From a checkpoint of a small mixture-of-experts model trained on Wikipedia.
Size: vocabulary 32768, 32.9M parameters.
Experts: 32 squared ReLU neurons an expert, 8 picks a token.
Training: a variant of SOAP for the experts, 366M tokens.
Below are experts of layer 3 (counted from 0) of a mixture-of-experts language model. Rows are named up (a neuron's input weights, with its number), down (a neuron's output weights, with its number) and show model dimensions 0-191. Each number is 50 + 10 x the weight over its row's rms, rounded and kept within 0 to 99.
Before each expert's rows: a language model's description of what the expert responds to; "mostly gets" lists some tokens that are sent to it at least half of the time. This comes from a sample of Wikipedia text that the model never trained on.

# expert 43
It responds to: Forms of be and have after subjects or pronouns, such as was, is, are, had, plus some commas and infinitive to.
mostly gets: " was", " is", " were", " are", " be", " has"
up2:54 34 50 54 44 38 44 48 58 41 18 59 53 34 48 46 64 66 45 55 51 53 54 46 42 41 41 62 38 51 47 29 42 47 35 41 62 31 52 60 50 60 51 39 50 52 72 45 79 36 55 58 36 59 67 67 43 62 43 47 49 66 45 34 55 60 57 43 71 44 59 43 56 44 45 53 61 69 45 48 40 53 47 38 41 45 33 43 78 55 37 47 72 49 42 44 47 47 63 62 27 65 50 36 60 53 54 46 55 50 44 50 60 51 55 52 56 69 50 48 38 38 66 59 43 41 42 45 45 37 54 55 35 52 52 64 51 58 50 40 40 60 46 32 38 51 54 50 55 63 49 43 44 39 48 44 40 36 67 43 50 49 56 53 69 50 32 54 43 55 55 61 54 39 43 52 63 52 42 42 47 48 56 53 58 53 35 54 58 47 59 49
down2:44 40 50 59 59 36 48 38 38 43 41 78 56 70 41 51 60 55 46 56 45 57 45 49 55 45 54 60 62 46 71 45 50 51 44 49 57 49 51 40 39 42 61 49 58 53 55 49 47 37 42 68 52 48 37 46 47 41 48 54 41 50 55 58 39 45 62 43 42 52 47 55 48 58 53 49 50 46 37 48 53 54 53 58 61 54 79 45 37 30 35 52 29 54 47 57 54 54 44 52 50 33 68 54 34 44 52 53 39 27 56 46 54 42 65 65 27 42 55 52 39 46 22 46 48 53 50 68 52 50 40 34 67 66 42 44 38 48 69 58 57 53 38 54 47 51 60 64 67 70 55 51 48 44 46 61 65 57 34 46 39 45 51 39 49 58 53 43 69 50 45 43 49 56 39 49 50 49 56 58 38 69 57 49 57 49 82 41 29 54 56 50

# expert 55
It responds to: Function words like the, that, which, of, for, about, often introducing clauses, as in "Information that" or "one of the".
mostly gets: " that", " which", " about", " what", " all", " When"
up1:57 52 60 36 37 58 59 64 56 68 49 44 44 43 41 46 57 45 45 52 59 50 54 67 58 48 64 44 47 54 36 42 30 46 51 57 45 49 39 54 47 42 43 52 29 46 66 51 49 42 58 60 54 56 45 64 27 61 53 65 57 32 50 32 57 64 61 67 50 69 59 52 70 46 53 42 63 34 27 60 55 68 58 54 30 56 52 68 66 61 50 50 44 35 44 53 54 69 56 58 58 31 60 53 55 55 52 48 63 62 48 61 61 43 64 44 55 36 52 55 45 68 42 54 41 61 63 47 43 48 52 41 46 45 33 46 40 51 39 52 60 52 47 55 38 59 63 35 70 62 47 49 52 41 30 49 62 50 48 43 65 47 44 39 55 59 49 41 36 42 64 56 36 48 46 45 54 51 37 40 47 41 44 31 49 49 48 41 28 47 47 32
down1:59 44 57 45 38 29 57 46 71 43 47 49 42 43 29 47 40 53 66 56 44 61 32 61 66 67 47 47 62 57 52 45 49 42 62 59 35 50 56 39 40 50 37 46 39 60 48 52 31 38 59 39 45 69 49 47 62 56 43 57 53 39 49 43 52 43 46 36 39 52 39 52 58 33 43 63 37 50 62 50 42 27 41 42 57 38 45 31 52 57 49 50 61 43 39 52 51 53 53 50 37 59 43 55 58 70 50 49 42 60 68 53 52 53 51 49 37 59 58 51 37 66 21 60 67 29 48 40 58 58 46 44 62 71 35 54 48 56 51 67 40 63 46 55 58 52 44 66 58 49 44 40 38 34 67 53 48 55 56 55 60 73 51 56 52 62 51 34 49 60 38 53 50 58 71 62 57 35 58 43 41 46 51 39 54 46 48 56 62 48 61 44

# expert 54
It responds to: Digits, units and quantities in statistics tables and infoboxes, such as 0, %, km, m, million, and Total in population fields.
mostly gets: " Total", " m", "0", " km", " ft", "%"
up0:41 65 52 31 38 69 46 47 57 59 48 35 41 56 59 49 45 39 58 49 66 36 35 54 48 51 41 62 60 52 41 50 32 46 67 45 67 42 53 59 52 49 34 43 50 55 54 46 28 51 55 75 54 57 53 30 48 46 32 62 74 48 65 46 54 37 74 59 67 58 66 67 57 52 65 56 51 37 51 34 67 45 33 64 45 49 41 44 42 41 36 52 54 45 49 39 35 55 49 52 57 55 37 45 38 58 45 51 59 59 65 41 53 44 55 46 40 52 63 31 44 52 43 49 40 57 56 41 73 37 49 50 51 48 51 53 43 51 62 45 45 56 51 35 47 53 47 59 48 56 32 56 62 52 57 62 50 56 61 61 73 43 45 46 53 63 66 45 52 46 50 37 54 64 26 45 32 41 46 56 55 41 48 58 42 50 47 42 47 62 43 42
down0:72 85 43 51 60 48 43 55 44 39 49 44 48 41 39 42 52 37 37 46 53 55 55 63 39 67 39 59 54 46 50 53 56 37 59 55 56 52 50 58 52 46 44 48 42 57 52 51 55 59 50 42 56 41 39 48 56 38 52 74 46 59 49 56 51 54 76 41 68 45 47 58 38 32 46 50 54 61 44 47 52 49 58 66 47 43 51 49 45 41 66 66 44 29 45 54 62 34 53 34 56 37 38 50 46 56 49 51 59 54 58 48 43 57 59 55 50 20 58 72 34 68 46 48 56 48 65 57 44 49 48 55 56 67 45 47 36 51 60 36 48 53 34 41 54 62 76 53 57 78 33 58 58 54 59 50 48 48 52 47 63 51 44 45 52 40 48 45 54 32 53 45 52 37 41 49 34 26 43 48 37 50 35 49 49 41 60 64 47 58 33 47

# expert 42
It responds to: Was, is, were, had, has right after a subject noun or pronoun in biographical and historical prose, as in the club was established.
mostly gets: " was", " is", " were", " also", " are", " be"
up2:45 44 40 43 39 45 43 37 48 63 58 50 63 27 52 41 54 52 43 51 47 45 57 68 49 41 42 47 33 50 48 38 46 74 68 54 63 51 47 46 50 53 51 57 66 50 64 49 48 31 63 41 51 36 41 56 50 56 42 59 54 58 42 54 52 57 58 53 35 21 60 65 26 41 36 62 52 62 42 58 51 47 41 22 47 41 50 66 55 57 65 55 39 63 43 43 56 31 64 54 45 55 54 57 64 52 48 51 49 45 39 54 46 49 65 46 48 56 51 67 42 62 57 42 48 47 57 47 43 52 70 75 50 60 32 41 54 52 48 62 65 55 62 59 40 61 59 51 54 52 45 62 54 39 43 31 60 55 27 36 56 60 32 51 44 59 37 50 50 26 46 48 50 47 31 59 50 51 62 48 44 47 49 53 65 40 60 38 50 49 51 39
down2:60 69 68 45 36 54 65 73 45 54 50 60 61 62 54 53 54 54 66 55 50 47 56 40 58 51 50 50 55 47 57 55 47 36 41 46 47 38 50 38 34 22 41 61 45 44 42 45 49 47 59 60 40 55 53 47 36 45 67 55 62 42 58 42 50 47 35 37 39 40 52 40 62 58 67 54 43 52 45 41 51 64 52 46 56 54 43 54 33 41 67 52 72 60 59 49 37 65 49 56 50 39 51 66 58 63 59 57 39 30 52 51 45 62 63 67 40 67 45 48 36 19 35 49 59 37 51 53 50 45 58 54 61 65 63 54 54 35 51 38 47 40 53 48 42 35 47 55 47 47 54 47 49 40 64 43 41 35 57 58 41 43 57 33 50 60 53 51 51 61 66 45 43 64 34 40 71 42 42 52 45 58 44 28 36 51 52 39 55 61 53 34

# expert 62
It responds to: Middle pieces of foreign and unusual names and words, e.g. Gor-chit-za, Fa-ial, plus table words like Yes, MPC, General.
mostly gets: " MPC", "ň", " BRA", " Mike", " Carlos", "ó"
up2:50 53 50 60 57 53 61 62 56 54 60 39 52 54 43 49 63 49 45 34 57 37 61 46 47 49 46 58 48 57 51 46 46 55 45 51 51 29 44 49 28 50 51 73 54 35 62 35 49 50 35 55 47 63 58 61 60 47 38 33 40 62 47 64 51 45 55 43 44 25 54 45 53 54 54 59 62 52 58 40 57 51 57 62 73 56 56 64 49 31 36 41 53 44 54 45 23 48 25 48 68 66 49 53 51 60 46 67 48 65 50 53 51 44 45 48 46 42 41 46 67 56 45 63 41 46 39 50 33 51 46 59 33 62 35 37 49 45 34 56 40 45 39 48 40 71 53 48 44 67 57 40 41 47 42 72 57 51 36 62 37 53 38 35 49 39 66 53 53 38 36 64 50 53 62 63 39 49 56 37 40 40 33 49 46 50 50 52 53 40 64 69
down2:56 52 54 44 40 45 38 42 51 48 46 59 44 33 41 61 29 24 44 53 38 40 61 41 48 64 41 51 55 47 57 55 43 28 57 56 42 56 63 53 34 55 38 52 45 51 50 63 50 47 63 42 56 37 61 61 35 43 45 33 55 53 47 54 56 38 30 55 54 55 56 35 38 63 55 21 45 58 40 59 53 33 52 32 40 52 52 57 43 66 52 48 70 54 39 39 65 47 67 54 48 59 42 54 43 58 49 44 62 56 40 43 63 57 64 60 45 32 48 57 64 42 50 51 38 42 69 49 48 37 56 43 49 69 38 64 51 48 52 70 66 45 62 38 62 34 64 44 35 25 58 50 71 53 68 61 47 41 59 42 57 47 53 41 54 45 51 52 56 49 47 39 54 54 66 49 66 53 55 61 59 49 59 44 49 51 48 52 58 57 55 60

# expert 18
It responds to: Articles, be/been/become, only and as after modal or auxiliary verbs in prose, as in can only be, the, were.
mostly gets: " been", " be", " become", "As", " making", " —;"
up1:58 33 54 57 51 47 60 49 29 37 61 44 61 48 36 52 66 49 35 60 51 66 51 19 46 53 54 53 41 36 52 32 55 44 62 56 53 44 66 38 54 53 63 56 47 49 22 40 43 64 43 57 24 30 62 47 56 56 39 37 35 50 58 57 64 36 46 36 24 70 59 46 42 49 45 59 58 53 43 41 55 63 63 44 34 47 57 60 56 52 60 47 66 46 49 48 44 41 51 57 50 55 46 54 66 34 51 58 55 47 41 38 57 47 46 56 53 51 47 44 54 51 52 50 39 61 61 60 38 56 50 51 36 49 43 58 45 43 47 52 47 48 46 41 35 38 68 50 68 57 48 45 30 34 46 44 42 52 57 41 66 56 57 51 44 49 64 74 50 50 34 57 39 77 58 42 50 45 50 47 53 54 58 53 42 59 71 49 61 58 48 55
down1:31 27 74 41 50 50 61 58 62 55 35 39 46 42 35 58 50 47 71 61 38 38 57 58 59 35 52 49 51 56 49 55 38 64 36 51 54 49 54 61 67 58 33 38 48 43 42 54 49 34 47 54 51 49 54 65 56 66 57 52 57 29 62 52 51 53 44 46 45 58 49 53 38 22 46 23 45 67 55 46 42 54 56 44 51 43 39 45 58 57 34 67 37 55 52 32 54 67 57 57 41 52 55 34 48 50 49 46 41 68 53 29 44 44 56 47 43 57 49 62 49 52 57 49 65 31 53 38 61 51 50 30 68 50 60 48 50 46 66 45 42 53 52 49 65 45 66 50 55 42 43 47 45 49 58 43 42 49 51 50 39 44 45 60 57 64 40 45 45 48 55 66 65 58 65 40 55 33 72 72 48 55 48 47 45 44 58 56 54 40 48 33

# expert 23
It responds to: Short pieces like in, at, on, it (often prepositions), single digits in scores, sentence periods, and According at sentence starts.
mostly gets: "in", "at", " —", "om", "on", "it"
up0:62 49 52 49 52 54 62 55 52 50 44 61 39 24 63 37 65 58 49 34 32 41 67 28 46 51 60 37 50 39 62 51 42 66 57 44 53 47 40 69 63 45 42 58 62 47 66 50 49 32 50 60 50 39 39 52 62 56 50 50 38 61 47 48 48 69 43 45 54 44 49 43 52 47 49 44 57 54 56 49 48 47 41 47 38 63 43 58 55 58 49 48 52 51 71 45 56 51 45 64 53 39 66 49 66 49 54 62 42 52 39 71 52 36 66 42 60 46 40 52 53 55 41 57 74 53 75 65 41 67 45 54 64 57 37 29 32 58 51 46 47 43 65 41 65 65 65 65 63 45 54 67 50 44 42 53 36 40 42 50 40 73 42 51 39 53 45 53 44 53 30 39 42 52 34 52 61 54 45 60 48 41 38 43 62 50 59 37 42 62 49 49
down0:53 43 67 50 29 57 49 58 50 43 49 36 42 56 63 43 46 51 58 57 44 41 40 55 42 34 46 43 41 61 43 44 36 32 53 53 45 53 37 49 55 41 47 56 63 58 48 53 47 69 59 51 32 45 46 37 44 55 51 46 58 34 43 50 68 32 44 39 61 55 51 61 54 47 55 58 61 52 57 47 71 68 63 78 58 50 59 48 49 45 45 59 53 50 58 42 72 59 65 50 51 49 43 64 52 58 59 34 33 48 64 46 56 48 53 37 43 59 37 42 35 59 29 56 46 73 48 50 63 60 49 52 47 65 41 56 58 58 39 56 42 60 58 56 57 41 48 47 41 52 29 57 45 62 49 36 57 59 57 54 68 50 42 54 28 48 40 40 70 41 56 57 39 51 59 49 47 45 65 36 30 57 27 37 50 51 51 41 54 34 63 32

# expert 53
It responds to: Sports and election statistics: times after appearance counts, against, season, points, medal, football, Votes, Apps, and dashes and digits in score tables.
mostly gets: " football", " Votes", " FW", " point", " Apps", " points"
up2:53 48 59 29 58 50 42 45 67 58 47 56 63 43 35 31 60 56 59 34 45 56 50 23 35 49 57 63 66 54 45 56 52 52 66 47 44 50 50 30 50 52 55 58 40 62 40 56 45 37 57 59 60 65 34 56 27 36 56 50 58 42 48 56 34 34 74 54 39 55 54 44 56 41 35 45 52 46 52 45 55 53 28 48 42 38 49 43 56 45 76 50 64 64 44 45 62 33 51 64 47 46 56 45 63 67 57 45 39 58 47 65 49 44 55 52 54 62 41 60 46 59 48 59 31 59 42 50 42 56 64 53 58 55 29 46 47 50 43 41 48 58 39 37 60 49 34 32 55 39 43 50 59 38 35 57 48 35 49 54 60 46 55 60 55 60 55 51 48 49 47 60 55 64 46 63 61 59 38 51 27 41 62 28 59 56 57 51 54 48 60 60
down2:38 56 60 39 39 59 63 63 25 35 46 49 38 51 41 57 38 46 74 39 59 40 50 39 50 45 55 58 56 54 54 54 17 57 40 38 57 43 56 51 47 61 37 59 45 54 40 50 74 67 53 56 45 51 55 57 42 44 48 27 41 59 63 37 52 54 65 48 45 51 46 49 46 51 51 53 35 63 46 49 50 37 36 35 43 42 52 62 49 50 44 51 45 48 42 48 63 44 54 36 51 46 41 42 68 52 70 48 50 38 47 55 35 59 54 50 35 52 36 71 57 55 54 58 44 43 54 36 44 46 73 58 41 57 34 54 65 69 67 59 52 55 49 65 53 69 48 48 40 56 49 52 61 49 52 53 48 36 47 59 39 48 49 59 42 32 52 30 53 45 36 51 47 54 57 75 70 51 38 69 54 50 54 47 47 54 49 64 54 33 61 43

# expert 50
It responds to: Dashes and bullets starting infobox or list lines like Coordinates or Total, plus table-row pipes and the, it in prose.
mostly gets: "|", "°N", " •", " FW", "-", " daughter"
up2:55 19 56 52 60 56 58 75 36 56 56 52 47 24 43 36 61 28 52 59 59 50 43 55 39 51 61 45 52 45 46 38 45 58 51 54 56 35 47 54 55 44 54 57 52 40 55 47 57 54 46 47 45 50 35 43 60 60 60 35 45 50 50 60 44 59 53 51 24 42 52 47 66 38 53 44 63 61 42 43 51 54 62 48 55 59 45 63 50 47 41 56 56 56 46 55 48 42 41 59 41 47 60 51 41 61 49 62 41 69 48 58 53 45 63 43 41 50 51 63 53 39 46 43 61 41 70 57 33 45 67 56 55 67 27 60 46 71 29 66 52 38 39 41 36 53 55 45 54 61 46 45 65 59 49 55 60 39 40 42 27 47 30 40 49 54 56 44 48 35 48 44 56 44 47 63 48 51 60 29 62 51 53 58 54 37 34 48 38 51 68 29
down2:70 53 56 53 34 53 44 53 61 61 48 57 46 58 29 46 46 38 47 55 45 44 60 54 70 54 61 52 40 56 44 48 57 27 53 80 48 45 35 59 60 57 49 55 43 47 42 51 52 55 53 59 41 50 57 54 57 58 58 49 47 45 43 66 38 45 47 51 31 54 43 53 42 53 61 47 37 40 62 55 51 47 59 49 61 57 09 66 49 52 54 43 50 54 54 50 55 39 43 70 58 48 56 32 64 46 56 54 49 53 67 44 62 50 61 64 41 40 46 48 44 44 55 61 72 47 28 31 37 56 52 53 44 34 48 50 40 58 51 46 55 45 69 54 54 61 41 34 48 39 46 52 30 65 61 47 44 46 45 44 60 48 35 67 52 42 58 38 56 53 43 58 42 40 49 32 56 51 53 48 33 54 45 47 29 55 58 68 45 36 25 50